config.toml
n_experts = 16
d_expert = 544
d_shared_expert = 0
routed_scale = 4.12
balance_loss = 0.000159
router_logit_norm = 2.0
init_std_router = 0.00601
lr_router = 0.00179
optimizer = "soap_variant"
beta1 = 0.95
grad_clip = 2.0
batch_tokens = 131072
seq_len = 256
dataset = "wikipedia_en"
Below are experts of layer 6 (counted from 0) of a mixture-of-experts language model. Rows are named router (the router's row for the expert) and show model dimensions 0-255. Each number is 500 + 40 x the weight over its row's rms, rounded and kept within 0 to 999. Numbers have three digits each.
After each expert's rows: a language model's description of what the expert responds to. This comes from a sample of Wikipedia text that the model never trained on.

# expert 5
router:425539473501493494491462547468503463602536491523538522481563459506486527570556487452473414418473584491464580453482590410487520524478525486431465533502517521541539536506552501500409511484555459535507498509488500540507534533502472478434503424425465483504479539515535497491430477552524566487479500521455539481516541489490436515480513494455489524525537523565480438499512586457497464540526427507532512509529473418449462532479428498494492425467527480476495521480435529492435456444495473525514479546613447510500548501513570602558524497522431530551514410506494510465511497509473481478486506557489499507402494547478483536499510547474583530532495468485464457505516457560486499413504518560474552550488463466503527455493512449540455518458534474515470578452470512493531502580458470
It responds to: Census and sentence ends

# expert 13
router:451514533458527559533439550489556490578524483526520460505484527499494530558464538432535425516522416532505533504514561503442501458494535491426518495448532511480491534480550461454511453516484466549570602449519498542560481479475492506532496473487397555449542501435413533547400531635539534452475443536432532548503519509522519516487552492552480489454533461474537480492525521521514495451496455520441476523456523448494484463460518477459521456431488476507516559441473491624524506477497469536456560418482542526503488533493489472488501452547467472466475484483485496442576509490468530497571482523462473531460470535547474546550502510469487481474432553466407498469508562462440543547521473525489473492482486471555524617459544529524517516486516472514462480496440537504531551424480504
It responds to: Digits in numbers

# expert 8
router:539500473557432500477530522472539544436424523538492496505485558505476511481481526573598486510503510507473584487471525525553515434490500543485488503471489512469422435528460494484514552534484523465443542455491541444487510490428480516463473554478489543522478476426449498483479520527495461501548487494477468478491499480549546538472488469492537487446551412514451520472510469457475491426539495533487516493476525504474539474569496504580463432445431516582455457525518513479603513541542557643451477509531472497406523521510532428471551471486510483479542439510529510473608475479484481503463489496496529516542520478575468516456436439516480583521564541543494486498393449502494481526510541477470480492577543469579478501549392534487567439474464529534535462537513550486489560515514493
It responds to: Foreign and Latin word pieces

# expert 6
router:600467556550576525484541430509528502451511502598539529490454479485524564469470490473467491520498477507456472528448469510545483505558572455514441471465426564480553462512472468470568446438514492515575527547522551519457452540474610426487459570584491518426527496514543528479510511513459492491491483496514461497533530529500461496465465491549539504495502495483541454525518413515552568511502538478512518500526492427570513521581534526491481543475465540439528546521477483443450500528494454487496526486538566503582511558520455603473434468448516486511454503454483447506447486492434446555519433509510424513457440484494526439467561479542505517444589486483511444482462572515533468444503517509489496502445460570527602499518462474524465511460513478519492448428482499498536494523532463
It responds to: Ordinals and sequence words

# expert 1
router:561434524519485526501502461482451544476538504472476511511492475466502470513455431516438537528466542492572515463529471490503480552456505513492596475496436471457501496480435535523576553553431488505536515559460503459528541461480483565528525432493502420508490502526496497519458508425467477447525483488477536471532461508409599488467475541553472532491443542475583561518437511494507505445459445495474534478495517522494541439467540536524564505538531512546490462509501538542566523501484553438497596487485535618525579472584432430459531533513522520438545593471541440532550488526510488510483530451575496510488491499511516480487574509477458468472486488522592495494527542487521504581442409457513468563508487536492502437520478465481530509596498506505531500490491410462505448554545539
It responds to: Table cell separators

# expert 15
router:564524464536468503474549545503479487503489488509502443514515510486442468458501505560495489456506436458499561531534462510511510515475463538462470577508602495519427490563459517521468518467493493502494621490510485502398491518500589503523453512544506447590469579430459399480560458457498426574550541539457504464534511473435463453462507494503505459507543460489477537512492452510451490451539540494474516591516497585502524484550447499453467537496479457482533534504506572525548504503522468546464441546552501458416494528508521494540474479444520464514541516555496529515491516464493483507549441479526505596485517485486464540463507505367487493548603539503509500552480492507479507502517529503426542483542484497480573449549495505526552471464516448411505468555522373518494529491471475
It responds to: Adjectives and determiners

# expert 3
router:534514502537522494621492507497581485454472495449468519476508520543509552577523499473432481526511361454493453491499470540494465617526461533474519514553520487599471512442464493518490532522489454504502484498518518443473509490498504364547504548501504493481499499508531528516452510532535479489445474503556467499520433513503553491484559563477451453429523533544517526599538537498534431550499450499495543464492452524463493538528470432512478514463495495538548450536442555476436486482468547481437511446478485513449447474514505477430496517564481519462464523481480464513450480521516387500508513424520511466551489634507552591513495416543470502526558440517552557511506479489443469456464470506430498488494519481509490493462589548502507530524494505510490505428498467541475540457490540
It responds to: Units and nouns

# expert 2
router:432482511486430467495471517499511535474516447368468493521458525474522484564507556574549515545505447531556451523512473558461448519485428559568556540481484491467533524387452503517532483513468554450434423509507524485526518450507525531519505515430463472478440526540458504537502500457504542521566458470509526514479493512565509492446465506576493543564518475530563441475543536465593499523510488501539511469509503446455420478457480510528507528526577479525527472513575525486490476519549537487525537480478493457447490428558506429516540509514492461501533594462481479500492536545561512478523454487441523445532560441478499521478510564482510469487498455445348491502537506482542506487539475478490460469499432439469421517480526447448480468521466517546549576497483603519530498540526483
It responds to: Main clause verbs

# expert 9
router:457495485443488529499421496526472508498492538467515491540548408470499485464482491470508522438506530433432492573576533546518567501589487504485552518436465527484549537549526391475559471546503494497406485477469451530431519512546573512522476480582523468486515497563464547476507550506472488449541543509538550479470520531534545542516531487475512517477498517471516530481530546528452555518486532487472527453469517507476541535472466515429513570566434476383554483512563513483426488478540520469493470505429501561494469518444463524483451535475551481474465538474495517502499441508577489483504548543468508420536474485480480546550575494496560505443418449494567513489498559515538484491459518482486488497419514448493459484500469478542584544387561507487590536519447543490525454434528534
It responds to: Time and place prepositions

# expert 12
router:534449558433555504454546489535456481484529503505545512397551518527495461504480493487540551490473532470496483545520474507507463465484493438537486463553515500579471482527535460501487497521462527522475454459514515517494457460561489486439568580475540455517503478589523463505451494448464540541489491521591544485456478498506455499630482495490535472527489598476463494424466534487491453461493549466514460479511510485505452555489484480514508419602466533481446470440501470482420508535506479473523479545564478425606503470545504526530464491501562536526450495537450505541424494490435500504479462478469525521528511452504550497537503415581446525515480439537459520446534531496546508545481527541602610433541518468456496505546464542494432524515425534442472482549554511556526490547507483
It responds to: Single capital letters

# expert 14
router:467487504490520506498509444449509494575478527423460527496484506514457429468573521525487551568486439530535415458474510522518530516462489464536503451456495446595564479490513515463454538512512522439496428486497515586532525549547435532509538472557450474525541487543520505506544486454454465549417561526444495479506498589521473470468512471414521455569444512451444529523487513522574562527485482498469460477517502523535485536483455534458512444535522449544507504523520498582463453502439523470556475539422496505560484490406548540551533527504450480536437469613530465534445507512500466535514550471524486446486492448451516546573463552521498525504463500484569495463453399487453527512458506507456541493447585475556499534463492528398445506510500489474499492484540536543467581522489521
It responds to: Institution name heads

# expert 10
router:482551527512454494522487456533480446534467417523455450487560544470470471509572510467548491475444585457503501496423528426529541476606455492481433564478516491505487466505564535473425511445548549562520488554502435566540446541502538446465481522505576474546551510444541459472526504528495449545499541445524487573385549484502475485496486517422545519441452526513511407530518508515468526524526514530528409503471496516516494562485494467540513557508474560503398519534506466461468487548439431511465489557527498493497541495537468522479476469513507511614510495536488486534484530454493597505435466404454472516511547492440467494509491512490534463449469512439480483541472480532504462443474492487546522451467497564506557523412463549517520444535528508518534516509536443527438522471521522
It responds to: Sentence-ending punctuation

# expert 0
router:543555465434494516531487423507478536458488527484511512493449505555573501437474491429425531480502502479419469436484512485484513448529461566522465530527472519525474493461561579531531494481492547482528467481432468445426468584550454524488525519476557590485475520487544471498503471475491469459544524439542445570497498494498456472571495523504511510473493500528457542507568553495462442552440468517545472583532496494569526507486544542583502555503521515454539533518457483526566559473491471514531503504507514520459456527529509522465488541496474561458504513490524437475469516498523597485477545496501534504510508494442504404494502522485578543541437538542518543579547446474471509453548344516504414481524531599470462482479516479498495501494568515497485480429543383447487489468515483
It responds to: Infobox field separators